config.yaml
d_model: 256
d_shared_expert: 0
moe_layers: [4, 5, 6, 7, 8, 9, 10, 11, 12]
router_score: "softmax"
parallel_block: true
decay_shape: "linear"
train_tokens: 434700000
Below are experts of layer 9 (counted from 0) of a mixture-of-experts language model. Rows are named router (the router's row for the expert), up (a neuron's input weights, with its number), down (a neuron's output weights, with its number) and show model dimensions 0-255. Each number is 50 + 15 x the weight over its row's rms, rounded and kept within 0 to 99.
After each expert's rows: "raises" lists some tokens whose logits its average output raises strongly, later layers aside; "mostly gets" lists some tokens that are sent to it at least half of the time. This comes from a sample of Wikipedia text that the model never trained on.

# expert 147
router:61 36 32 61 55 40 55 59 32 69 52 46 51 32 59 36 12 62 71 54 29 28 27 45 37 66 55 26 32 15 32 31 59 54 60 47 82 57 46 90 31 33 86 70 49 69 54 44 45 55 48 40 31 64 63 42 55 70 61 56 39 69 54 55 67 33 53 52 85 50 70 59 33 43 90 33 24 48 58 44 34 57 38 47 47 67 31 41 71 53 64 57 79 47 59 51 24 28 60 74 72 44 41 54 78 68 23 59 64 55 63 63 18 32 63 32 68 79 29 56 51 47 45 74 44 51 59 46 65 21 56 45 47 51 74 48 51 61 38 57 41 59 55 75 55 50 32 35 70 28 62 64 69 56 24 60 40 35 36 62 40 64 66 37 60 62 52 37 58 38 64 38 63 47 50 40 41 70 58 54 59 32 47 40 33 59 61 68 65 20 60 63 52 56 70 36 47 49 66 41 50 61 35 62 22 32 41 17 48 45 64 28 72 26 35 68 61 52 40 63 47 49 65 37 44 53 48 46 22 47 44 39 59 53 37 51 53 40 65 22 30 57 42 54 67 47 33 40 41 40 53 40 59 67 76 47
up0:65 57 48 40 58 68 43 48 25 60 43 60 60 46 56 39 62 72 56 47 47 65 41 52 69 39 72 57 28 45 40 58 56 35 60 73 22 68 46 56 33 37 66 63 21 72 47 48 46 49 34 65 62 40 57 59 75 72 47 66 50 45 18 24 63 65 57 39 65 55 60 32 76 31 35 59 44 29 48 61 47 37 38 37 29 48 60 53 55 38 38 52 83 57 32 61 52 53 52 55 63 61 44 59 66 26 54 57 60 31 39 38 84 58 32 44 47 53 61 48 39 66 58 64 60 64 52 56 28 56 56 67 17 47 56 36 44 36 17 56 47 26 41 30 62 35 56 82 46 58 58 54 48 30 56 63 65 23 67 55 60 44 71 20 61 51 48 52 72 28 65 55 53 65 36 32 71 48 28 52 33 50 83 34 29 36 33 57 37 44 93 49 65 57 55 42 54 33 58 71 64 37 41 64 33 69 53 37 41 56 48 46 36 19 35 89 64 47 71 61 46 50 33 31 57 38 27 46 49 37 63 53 37 18 26 64 43 42 54 20 48 14 32 27 56 50 32 66 55 73 28 56 69 64 81 52
down0:45 39 36 54 63 48 68 45 48 70 67 91 43 60 38 36 61 52 63 38 45 18 49 54 62 55 51 50 71 38 62 36 30 48 28 47 50 73 44 50 54 66 55 38 39 56 41 52 48 38 26 42 67 35 38 71 54 79 59 41 67 31 33 46 18 73 24 31 43 51 73 55 54 52 59 64 26 52 48 48 58 68 46 41 83 66 64 47 46 50 37 37 51 54 61 39 51 43 52 55 47 43 41 24 26 56 46 72 19 59 74 28 37 43 70 34 76 40 34 60 42 36 61 68 62 52 49 52 45 31 46 47 48 45 25 51 57 56 31 51 35 82 53 37 38 56 58 54 27 37 41 65 46 74 59 41 72 79 36 57 49 46 32 45 79 26 51 71 54 42 53 64 52 64 39 36 60 50 76 34 58 60 36 58 40 33 79 02 78 40 39 61 24 54 53 57 31 57 69 78 66 27 51 49 85 39 43 66 48 40 74 52 48 67 57 63 42 52 33 25 51 33 59 74 33 70 37 57 52 54 56 73 58 71 61 36 76 37 32 32 64 43 55 37 69 58 74 30 39 64 19 53 22 52 33 51
up1:46 57 61 57 48 45 60 84 50 65 69 42 55 48 74 53 42 55 69 51 43 63 33 40 57 59 27 69 53 48 54 65 48 58 64 54 43 44 39 51 20 44 46 46 08 57 63 43 55 54 41 26 61 50 55 64 38 49 70 65 57 33 65 43 44 52 33 22 30 43 41 27 17 57 53 43 54 49 61 50 43 57 29 70 30 38 31 56 58 55 44 61 63 38 37 41 36 57 61 78 51 41 45 81 27 74 55 59 54 59 53 32 55 46 56 51 36 51 61 32 55 47 60 24 49 41 42 48 49 51 37 04 57 48 47 63 61 68 57 49 54 61 53 47 36 37 58 22 30 47 85 42 87 52 56 29 57 64 38 26 41 60 60 76 63 55 59 27 47 59 60 41 56 68 82 60 50 55 28 26 38 56 64 45 56 22 51 67 59 46 42 54 64 64 40 44 55 28 61 62 63 54 48 53 17 49 70 71 99 23 50 41 47 49 38 60 54 36 24 35 68 61 77 22 52 54 34 48 33 55 44 76 52 35 60 06 81 47 56 39 51 26 71 35 83 40 56 60 37 35 40 44 63 24 62 24
down1:59 59 40 80 43 55 21 24 37 56 43 39 56 56 45 37 40 40 54 53 77 37 48 66 50 28 35 66 61 57 64 64 33 52 48 44 46 51 64 17 49 27 58 67 45 44 62 49 61 58 59 27 24 54 52 52 52 41 57 75 42 42 66 42 28 63 71 49 65 62 33 54 57 49 75 63 59 44 29 63 31 31 47 50 57 23 72 40 58 51 52 78 39 96 57 38 69 60 69 56 51 71 64 27 74 57 45 64 49 67 55 39 24 29 25 23 42 62 46 52 65 51 38 58 51 51 60 53 57 27 63 58 58 79 32 47 53 06 31 60 66 59 64 40 37 50 25 48 46 40 46 37 49 69 55 49 48 45 48 45 56 51 38 51 53 83 43 48 26 58 74 77 19 23 46 45 41 25 48 71 48 42 62 47 50 65 68 60 63 65 30 83 81 39 60 32 40 40 77 45 52 40 43 62 37 40 30 62 41 55 62 48 61 52 46 39 63 65 82 40 27 51 29 20 52 50 47 48 10 38 58 48 75 43 33 54 41 42 58 43 31 43 72 47 72 64 64 70 58 71 50 42 49 38 47 06
raises: "ment", "ance", "ing"
mostly gets: " father", " Or", "Release", " August", "ttle", "ú"

# expert 39
router:74 74 25 43 23 67 44 38 41 48 60 39 52 18 17 49 53 61 58 42 44 67 43 55 34 39 57 30 36 76 65 39 58 37 58 59 63 26 56 54 46 29 51 41 57 54 52 64 46 39 62 71 71 57 53 45 42 74 42 27 56 72 61 48 44 56 37 62 23 41 48 37 71 24 29 33 47 37 34 23 38 52 20 58 28 35 64 43 57 21 80 66 81 45 46 54 62 16 63 49 36 63 26 48 76 35 57 64 58 57 39 39 62 36 55 60 71 49 67 34 38 47 36 40 42 30 61 43 34 38 18 33 72 33 26 57 58 41 71 42 48 49 25 59 46 51 35 52 59 47 38 80 32 65 87 73 71 59 66 57 45 58 69 21 47 82 51 37 43 47 37 59 56 54 49 37 62 33 53 31 41 52 69 26 27 41 45 42 50 37 81 44 59 53 36 69 35 58 39 47 27 32 53 65 69 55 76 68 22 47 38 56 24 74 35 48 76 67 60 62 76 46 68 53 37 76 52 51 49 74 60 58 63 66 44 63 44 63 45 67 65 31 50 61 57 46 51 39 56 45 71 56 51 66 46 48
up0:51 51 46 55 33 58 66 80 42 57 74 48 82 47 71 66 52 50 44 46 44 60 48 42 60 55 50 13 52 44 48 42 45 47 42 36 54 29 61 08 51 49 50 81 29 30 39 47 49 49 63 61 36 13 41 32 66 39 31 28 28 55 45 82 36 34 53 38 44 78 51 48 59 62 37 51 65 53 51 69 54 50 59 70 48 69 23 55 20 54 73 49 57 53 48 53 27 47 18 59 47 46 50 62 36 59 34 33 47 53 63 68 38 40 42 34 58 51 42 56 38 38 67 61 68 63 29 54 69 94 63 58 69 37 44 61 55 30 68 81 52 42 45 05 53 74 54 56 44 45 43 54 57 47 40 58 57 43 36 74 52 57 57 37 34 54 52 56 27 72 52 48 31 68 81 61 20 33 73 37 31 33 44 34 53 63 41 40 65 40 54 41 48 63 32 65 72 61 34 50 45 55 46 55 76 65 43 51 41 50 49 49 62 28 38 40 25 33 42 52 37 75 56 46 40 42 68 47 38 58 78 53 38 53 58 52 88 58 48 46 56 65 54 64 48 17 31 60 15 32 51 68 49 45 95 73
down0:34 54 58 60 60 47 55 41 50 22 11 54 30 50 19 69 52 41 76 63 61 44 62 38 70 24 36 61 43 35 46 63 69 48 58 26 61 54 44 91 36 64 37 68 33 21 49 21 28 35 51 40 61 82 66 75 31 13 47 32 52 49 47 59 63 59 54 37 60 38 84 62 45 37 66 63 51 53 53 70 72 55 62 69 44 65 44 43 45 44 41 64 37 43 55 40 49 41 46 48 57 58 52 38 56 49 50 83 60 25 54 36 35 36 59 46 44 38 49 16 47 53 66 37 32 47 45 50 58 44 77 71 36 66 41 62 36 72 47 49 59 58 60 68 59 43 61 63 44 36 41 78 74 71 47 49 44 20 47 62 33 77 68 71 52 51 66 45 57 53 38 39 62 64 39 50 45 77 12 65 52 55 68 47 68 48 43 47 42 69 20 77 40 44 42 58 44 35 59 35 35 68 48 78 50 41 47 49 60 58 69 52 35 35 77 64 71 39 35 36 27 51 38 73 36 31 26 67 70 13 38 68 43 45 62 64 28 59 61 44 26 57 45 48 19 46 50 56 52 46 65 25 56 40 53 34
up1:48 47 41 49 67 21 44 44 54 55 54 18 80 70 35 64 44 55 54 70 59 40 74 44 27 63 44 60 46 64 67 49 37 72 70 28 65 38 38 36 73 48 46 43 68 50 40 41 42 41 47 41 38 83 24 69 48 37 75 54 61 52 69 48 22 61 18 18 44 41 43 24 46 52 61 36 57 54 43 57 27 44 36 38 62 57 70 53 60 46 50 57 50 40 49 51 41 65 62 59 55 39 41 65 14 42 79 50 27 54 70 81 63 38 50 43 60 43 61 55 59 21 56 41 56 99 66 45 51 68 39 47 37 61 43 43 61 64 58 49 52 59 58 73 35 23 34 61 45 48 41 47 33 00 45 48 48 48 55 58 31 35 30 92 38 61 42 56 35 26 55 49 53 51 40 57 57 32 61 79 58 49 49 54 52 53 20 49 55 23 66 37 36 63 44 43 34 48 73 54 47 33 67 60 47 52 69 60 38 40 32 45 48 45 34 22 56 40 54 59 44 63 37 61 43 71 74 54 34 32 71 38 32 44 67 75 53 58 75 43 48 45 94 65 66 52 29 35 59 73 42 43 63 55 49 49
down1:47 68 39 66 77 70 67 38 87 65 41 57 21 39 25 27 76 59 22 57 41 56 58 71 50 79 62 47 59 50 68 50 56 42 69 53 26 67 66 66 70 72 61 56 29 55 54 30 61 35 51 54 26 73 57 58 18 46 54 53 23 53 73 67 45 28 30 57 49 59 50 47 47 67 82 54 40 30 32 68 48 49 59 30 52 55 70 42 51 86 54 63 47 46 45 40 73 67 33 55 40 64 62 63 62 25 36 47 28 51 56 53 59 77 53 51 38 64 34 49 58 57 69 59 31 56 32 19 43 49 63 20 52 43 34 40 33 42 51 50 44 58 66 65 52 48 64 42 76 59 53 38 59 50 61 34 61 37 37 46 30 38 76 35 33 33 32 59 44 52 56 57 35 59 41 65 49 49 52 68 58 47 54 63 39 65 58 35 26 26 59 67 23 43 65 51 53 59 32 42 31 48 57 38 68 52 45 77 57 54 40 61 34 61 47 27 40 60 59 40 06 74 37 45 41 53 38 70 32 31 70 02 41 47 49 41 48 60 32 56 46 49 58 71 62 49 36 70 43 67 24 64 19 55 26 51
raises: "s", "ten", "fer"
mostly gets: " Office", " building", " site", "qua", " case", " office"

# expert 143
router:38 56 65 40 56 61 46 52 33 45 52 56 66 34 44 50 38 39 47 55 43 50 32 32 37 36 36 46 31 58 39 51 71 50 75 74 46 51 54 35 45 51 40 74 49 16 62 50 63 50 27 73 74 42 12 33 59 40 43 32 57 45 93 54 35 65 29 49 36 39 39 69 40 44 29 45 56 44 63 27 38 69 71 32 59 46 58 38 30 70 39 63 46 31 19 38 56 65 56 39 16 74 35 12 42 60 37 48 47 23 81 61 53 47 68 57 37 65 36 26 66 61 39 61 63 41 56 54 75 41 55 72 54 42 45 42 39 61 26 52 56 34 73 46 62 20 65 38 28 36 37 41 39 67 41 48 33 75 47 81 87 62 40 60 40 53 40 49 48 70 53 47 56 62 58 38 58 33 52 28 57 62 52 56 45 42 86 34 52 68 61 66 65 64 47 66 51 48 38 40 44 51 73 71 61 60 40 61 36 28 49 32 60 68 31 65 47 48 72 79 58 40 53 48 85 40 48 60 62 50 27 29 25 40 73 47 67 60 48 26 66 57 59 24 74 52 42 55 59 59 32 31 68 60 50 29
up0:44 84 35 55 35 51 40 52 41 54 51 50 55 13 68 37 45 43 38 55 34 48 73 47 58 38 43 63 55 53 67 27 57 22 70 31 33 61 63 52 45 40 86 60 46 59 47 47 72 49 50 58 34 54 52 55 61 32 47 41 49 32 34 34 60 39 56 44 46 45 79 58 51 35 28 54 51 39 47 57 73 51 43 52 57 49 57 52 71 54 36 57 54 50 44 59 33 46 80 34 33 52 33 73 70 65 44 71 72 43 45 27 41 46 64 54 33 42 58 65 47 61 59 37 67 53 40 50 53 11 41 39 38 61 65 16 66 57 50 43 48 54 60 36 56 42 65 39 58 65 73 86 76 39 42 42 57 39 43 53 53 55 51 56 90 38 91 37 28 51 65 41 65 50 73 44 69 50 36 43 77 28 42 32 53 21 51 63 18 16 66 47 50 11 82 40 64 29 51 40 43 64 53 40 50 64 66 40 42 49 89 37 59 24 25 35 47 57 40 48 56 86 62 41 65 42 28 37 64 63 54 46 46 25 58 45 46 72 80 39 47 10 59 61 52 44 74 48 71 27 49 47 69 48 60 39
down0:78 42 26 56 34 55 47 32 57 60 47 45 24 67 37 63 70 37 85 41 67 63 63 30 68 51 51 39 49 39 46 55 64 65 51 65 43 68 64 44 74 52 24 51 64 46 76 33 69 49 31 43 67 81 13 25 56 31 25 54 51 36 64 45 31 59 17 56 43 50 51 43 41 39 50 54 43 41 59 35 66 51 51 38 48 72 46 21 63 50 44 57 43 34 55 20 51 78 36 53 11 53 52 29 41 53 58 63 63 48 72 18 52 46 36 54 35 60 56 51 50 45 51 26 63 80 46 63 38 19 53 59 45 40 18 60 64 55 34 51 41 58 66 33 51 46 17 38 45 19 50 59 43 43 86 55 46 65 35 64 51 57 39 66 55 50 36 54 64 65 39 32 38 63 51 57 15 58 49 54 38 68 48 57 63 25 69 29 71 72 37 90 47 46 49 65 50 56 21 63 51 67 62 41 46 59 34 39 56 42 26 41 47 37 52 56 43 51 45 72 49 27 81 57 42 44 50 52 69 77 36 57 57 41 35 62 69 61 61 36 81 64 83 56 45 58 52 56 55 51 74 63 19 36 46 58
up1:51 53 61 40 68 32 53 47 47 26 38 70 47 46 50 18 70 41 77 41 88 56 38 61 49 62 55 32 34 38 47 43 40 65 58 59 43 43 69 45 91 75 52 48 50 78 26 47 43 60 70 64 22 21 55 53 54 69 58 57 65 67 52 64 60 63 85 72 46 96 67 57 56 77 43 07 52 63 65 42 46 42 75 48 56 41 44 65 65 63 66 44 52 69 52 51 46 35 60 72 63 51 50 35 41 35 47 49 61 53 57 19 17 50 33 38 68 59 28 58 63 44 47 57 07 40 32 67 39 71 61 46 57 70 52 59 14 37 44 54 44 64 46 65 15 57 42 25 33 36 53 38 86 50 45 46 42 53 67 44 68 41 49 53 43 77 47 31 26 55 53 23 26 58 48 50 28 49 53 52 67 45 90 66 29 63 47 66 73 41 48 47 49 54 67 59 43 63 69 56 54 35 56 54 41 63 41 48 52 53 10 45 51 42 61 70 53 56 35 50 56 31 22 44 50 34 59 48 66 53 65 39 50 45 38 70 30 48 21 51 48 50 36 74 49 53 46 56 44 57 63 53 45 49 48 54
down1:41 60 59 48 47 51 53 55 43 52 29 50 57 43 54 39 18 39 68 56 39 33 38 56 55 35 59 37 32 37 54 37 30 52 39 54 49 47 32 52 74 47 48 59 78 22 63 40 49 57 43 47 46 51 38 32 48 36 81 49 80 61 71 38 54 87 64 60 65 19 45 72 38 47 60 43 58 62 71 60 38 69 44 31 55 51 62 49 39 62 46 37 32 25 39 19 56 79 50 39 42 46 51 61 50 53 46 64 45 55 37 45 35 32 64 32 60 38 38 52 59 40 62 57 69 36 36 55 60 41 27 34 54 57 53 61 45 49 64 58 51 54 68 61 48 41 70 72 38 61 39 50 36 77 49 26 45 41 53 67 53 51 39 62 37 45 58 56 42 75 74 53 70 75 38 43 42 74 42 30 49 27 63 54 44 31 72 47 31 41 55 99 48 34 56 30 53 51 46 31 31 57 55 39 61 53 65 41 32 72 64 72 53 56 36 29 59 48 48 59 46 18 63 39 51 45 56 41 44 60 43 62 30 49 48 37 17 40 71 74 84 40 47 61 68 53 62 26 57 78 49 41 24 63 31 67
raises: "In", "On", "The", "===", "J", "After"
mostly gets: "\n", ").", ".", " =="

# expert 149
router:59 17 86 35 61 48 52 59 45 39 30 82 49 69 38 51 67 52 41 69 53 58 27 30 54 60 43 54 43 45 26 35 59 53 41 59 51 58 70 47 47 19 79 50 55 37 69 31 50 60 71 66 60 66 56 46 29 31 46 36 24 37 29 59 47 64 39 61 64 71 75 54 66 75 28 79 39 81 82 37 57 64 66 45 48 36 47 57 51 43 33 50 52 58 58 57 41 53 66 58 23 52 66 52 50 80 51 43 45 48 52 84 57 60 55 42 44 62 48 34 48 73 35 47 79 47 25 28 44 32 56 72 43 56 50 46 52 49 41 37 41 37 32 42 18 37 65 47 29 25 44 58 63 22 48 48 75 28 44 60 41 51 67 74 83 62 30 60 64 52 60 54 36 43 29 51 38 57 49 61 19 70 49 45 28 60 36 55 65 51 64 54 56 46 73 54 73 66 51 32 35 65 54 45 62 55 62 34 65 53 45 17 30 63 49 63 74 19 34 40 17 33 35 29 49 32 55 49 75 38 54 48 48 33 27 47 63 83 39 34 40 27 21 51 28 43 61 46 41 44 51 53 48 70 51 61
up0:47 36 57 50 35 64 56 44 57 68 60 84 24 59 74 31 45 59 79 47 61 62 52 80 35 64 67 34 65 40 24 61 54 65 54 56 34 50 55 33 65 49 50 51 57 41 39 47 66 46 38 62 58 57 54 41 62 67 42 37 53 42 38 31 49 50 40 62 38 44 69 45 41 45 57 57 47 39 43 41 28 62 20 45 56 70 51 64 58 70 51 80 17 56 43 49 54 58 35 53 45 54 32 44 52 32 65 53 44 58 59 69 44 58 28 36 58 34 79 31 00 39 65 54 54 47 36 39 47 39 50 53 54 48 38 84 57 54 48 44 64 63 29 39 75 68 46 77 07 79 53 62 39 48 61 50 47 72 66 12 42 67 53 53 22 61 25 28 45 52 53 38 69 51 54 76 37 49 58 71 48 48 51 17 82 69 35 53 31 50 34 41 29 45 56 99 44 23 67 54 72 36 42 46 52 42 61 72 54 55 34 54 31 47 59 55 75 50 46 61 62 38 59 33 59 63 29 35 50 55 34 78 49 40 70 63 56 61 42 89 50 39 26 28 40 43 63 75 48 45 67 72 44 46 64 43
down0:18 47 36 52 44 55 50 27 46 40 66 40 31 54 54 58 66 74 44 44 66 70 65 45 38 38 31 43 61 61 39 44 81 38 56 51 43 48 60 71 63 38 39 56 67 51 31 48 41 49 31 72 44 40 42 33 58 61 59 68 40 62 55 65 77 61 39 63 60 82 34 47 68 48 50 56 87 50 56 87 40 62 50 47 50 32 49 31 55 41 56 46 75 65 73 45 60 80 76 78 50 38 66 64 19 20 15 50 51 61 50 51 78 51 80 64 38 42 75 36 46 25 77 57 60 35 21 53 57 43 86 61 55 35 46 45 53 39 43 41 63 48 61 25 70 54 34 49 54 76 53 56 54 30 77 32 55 16 62 52 56 77 22 62 39 69 55 57 62 51 52 43 37 30 38 43 37 41 46 62 39 82 29 49 45 42 35 52 49 35 48 49 65 52 58 62 50 47 64 54 58 38 24 36 55 75 59 24 59 38 43 34 35 44 47 24 62 55 84 63 63 43 38 46 75 50 66 67 45 63 37 28 47 32 38 40 58 46 38 48 40 29 17 64 44 62 40 54 30 11 54 46 42 37 39 46
up1:46 28 36 56 49 64 57 53 26 35 50 65 46 38 40 50 10 62 57 35 29 80 58 45 39 17 57 47 49 54 36 14 39 57 55 45 30 33 53 52 53 73 24 24 43 64 52 20 68 28 59 46 51 36 46 51 14 67 67 72 63 60 62 24 35 57 55 49 67 50 64 40 36 73 67 53 76 47 40 64 60 67 78 50 61 64 55 41 35 63 62 62 49 54 42 46 46 70 45 03 48 73 67 42 19 48 36 55 23 41 44 43 55 66 29 46 66 43 40 64 64 48 80 53 38 72 58 59 51 49 39 65 49 16 67 57 52 64 40 44 78 62 52 24 53 60 52 72 19 50 34 72 56 45 51 32 44 72 40 53 39 18 57 53 58 42 38 65 46 31 44 90 43 69 35 60 62 62 56 49 31 59 47 81 79 45 66 65 48 56 63 51 26 56 56 56 80 36 18 53 47 42 48 76 68 52 52 27 44 39 37 62 38 40 29 47 45 40 61 74 48 39 76 43 55 28 36 56 46 56 60 34 54 48 55 60 36 41 39 67 35 62 53 37 44 48 50 45 38 27 50 67 47 43 60 77
down1:35 30 55 76 73 57 74 59 49 32 38 33 43 48 55 34 46 50 44 49 53 50 19 30 76 62 36 70 90 34 58 45 60 75 43 46 63 26 44 42 19 85 45 80 46 58 42 53 56 57 41 54 53 60 63 31 33 45 53 50 79 34 30 68 69 55 38 52 28 63 29 72 54 67 70 26 58 45 61 44 72 46 37 46 44 53 53 41 65 61 42 41 86 43 51 35 56 38 49 68 46 56 49 75 63 37 67 54 79 61 56 54 28 70 55 37 54 54 56 29 79 76 59 47 58 32 65 42 31 35 52 33 35 23 56 48 31 49 47 30 59 85 41 35 45 83 71 38 60 48 50 31 38 20 35 63 51 58 58 50 38 75 51 41 25 44 81 36 50 33 58 55 42 54 42 76 76 36 44 66 51 49 59 24 35 38 61 45 57 43 63 49 69 54 44 26 50 46 63 47 52 42 38 47 60 52 54 45 32 52 41 55 55 45 79 13 51 36 50 43 56 37 46 41 66 66 20 65 30 62 53 65 47 55 29 38 58 51 37 53 37 46 36 81 50 48 67 59 47 40 23 43 36 75 10 76
raises: "der", "ce", "ctor", "to"
mostly gets: "On", " On", " You", "ö", "о", " you"

# expert 104
router:50 36 25 53 68 78 32 45 63 55 31 43 41 79 57 35 47 46 44 49 58 53 44 49 57 49 62 49 32 36 54 63 54 52 49 43 63 28 70 45 46 51 49 70 79 47 75 68 68 71 37 42 69 33 71 39 40 64 79 43 23 56 57 57 30 37 56 81 35 53 62 41 66 30 33 62 77 63 24 56 36 28 83 33 38 80 71 30 52 54 71 59 40 43 45 43 68 67 42 65 46 69 59 59 44 50 65 16 40 18 54 59 42 60 23 36 33 53 51 68 30 44 37 51 23 75 46 58 55 58 64 72 47 23 22 59 07 36 41 31 45 19 29 54 60 52 34 54 38 70 31 52 58 43 31 31 49 26 57 43 70 54 58 64 67 55 60 34 81 38 57 49 63 68 40 74 42 33 40 69 50 49 43 39 69 64 52 52 74 56 56 43 60 51 30 71 64 31 58 71 41 55 55 53 64 58 49 45 36 75 26 44 61 49 33 44 44 58 61 34 50 28 63 11 49 46 47 60 45 41 26 87 58 43 62 46 44 51 21 68 57 59 38 45 42 52 64 48 51 46 39 53 70 78 57 35
up0:77 52 53 23 65 29 40 42 63 42 37 50 40 76 85 78 61 50 66 63 77 51 49 54 47 49 24 27 59 57 31 30 31 57 32 61 32 35 32 65 72 99 56 48 48 41 64 73 61 61 46 77 46 64 25 53 50 80 52 34 50 49 62 46 38 66 54 45 60 37 42 66 73 68 82 59 41 84 51 59 54 56 35 56 57 54 51 39 58 24 56 28 48 47 48 46 51 47 30 38 19 43 36 44 67 50 36 61 51 49 71 60 39 39 48 23 43 62 25 42 44 38 50 63 59 52 69 67 53 56 51 40 45 32 59 63 70 22 35 54 38 37 38 38 54 51 41 67 71 51 55 66 40 71 71 80 61 69 44 71 57 53 21 46 59 59 37 28 60 33 52 34 49 49 30 45 35 74 55 29 54 80 46 58 54 37 06 21 48 36 40 53 41 73 27 67 70 65 24 59 37 44 44 56 64 34 65 35 42 43 47 43 54 59 41 69 41 41 32 48 39 39 53 50 40 41 80 31 40 42 56 81 38 64 90 39 47 50 49 47 38 42 63 43 40 55 59 37 40 57 55 54 60 23 76 57
down0:47 46 42 75 47 43 41 29 48 66 51 41 42 33 27 45 78 60 43 24 26 54 62 32 45 51 68 49 62 66 46 56 42 38 22 42 27 46 45 63 24 57 69 40 44 57 22 48 56 58 35 69 47 61 73 57 30 53 44 53 64 52 29 50 14 51 35 51 44 64 54 47 49 50 02 49 59 42 63 53 47 03 33 51 08 59 48 60 42 52 48 57 50 74 55 48 47 27 17 69 31 51 40 52 57 52 30 75 26 68 12 43 47 58 62 68 56 58 47 60 73 64 64 33 47 49 44 34 55 52 83 63 55 53 65 44 63 34 71 31 45 73 68 77 85 27 46 78 41 51 73 46 62 47 77 56 41 57 40 44 55 44 59 83 55 53 56 46 37 30 76 64 53 29 50 49 60 47 51 45 56 38 65 38 43 56 37 75 25 48 54 18 39 36 53 39 35 62 61 47 76 59 40 58 71 61 60 73 53 68 62 39 12 29 51 64 39 41 39 54 58 55 44 47 44 29 58 59 58 87 46 70 55 39 26 34 65 55 62 63 38 57 55 46 50 33 64 36 34 47 58 55 81 49 48 54
up1:41 58 29 33 54 57 41 99 38 31 36 75 41 15 63 37 44 18 48 06 40 32 61 46 57 28 40 57 38 66 58 53 55 58 60 29 23 85 41 40 80 78 36 42 56 32 39 42 49 27 43 56 39 39 47 60 63 49 63 83 42 47 75 62 53 66 72 34 50 52 63 31 41 31 60 43 38 51 49 39 72 85 52 56 57 52 54 61 42 50 31 34 28 45 45 46 54 34 64 56 53 67 38 35 33 64 75 64 50 45 38 60 59 58 57 55 50 10 55 42 55 36 68 42 40 31 63 44 55 53 59 62 42 52 60 59 55 44 53 20 43 40 47 53 49 35 86 52 65 65 98 49 73 58 49 85 56 38 34 26 25 28 23 53 70 56 60 31 42 52 26 45 66 45 56 45 46 40 38 62 41 33 55 59 70 43 43 63 40 74 55 48 41 50 52 62 38 46 64 89 54 57 54 48 53 58 53 52 59 49 66 66 44 13 52 64 42 45 52 60 37 50 42 53 85 59 58 50 46 32 57 54 67 72 72 42 67 46 59 49 47 59 56 16 46 59 56 43 59 39 43 30 43 33 35 40
down1:37 42 52 25 44 69 35 89 73 29 44 39 85 54 40 46 46 52 52 43 50 84 68 39 51 10 37 54 06 71 40 37 45 24 35 47 58 44 67 43 47 38 42 43 62 47 70 64 54 41 33 36 65 64 46 32 32 31 50 61 49 34 52 76 66 36 52 51 41 36 45 68 42 69 67 79 81 63 12 37 47 48 59 57 72 33 48 46 34 49 53 47 38 51 45 40 39 44 16 54 40 58 53 58 49 43 41 51 37 51 47 40 52 81 45 56 28 45 56 54 60 42 27 49 50 43 56 44 88 49 56 47 47 33 54 45 32 39 83 73 40 59 71 52 83 47 44 40 40 49 53 66 57 36 37 38 48 65 45 47 61 64 40 54 95 49 51 33 48 57 47 69 36 91 64 17 66 38 33 73 80 35 64 53 64 58 64 16 53 43 51 56 49 61 63 59 45 53 31 31 55 29 64 47 56 52 60 66 38 52 47 65 48 53 67 75 57 67 46 39 63 49 51 32 38 71 47 34 14 18 54 66 36 56 42 40 53 54 36 46 52 65 42 72 87 51 56 47 45 47 45 52 66 62 40 27
raises: "us", "re", "ap"
mostly gets: "---|---|---|---|", " co", "_{", " multi", " 2", " per"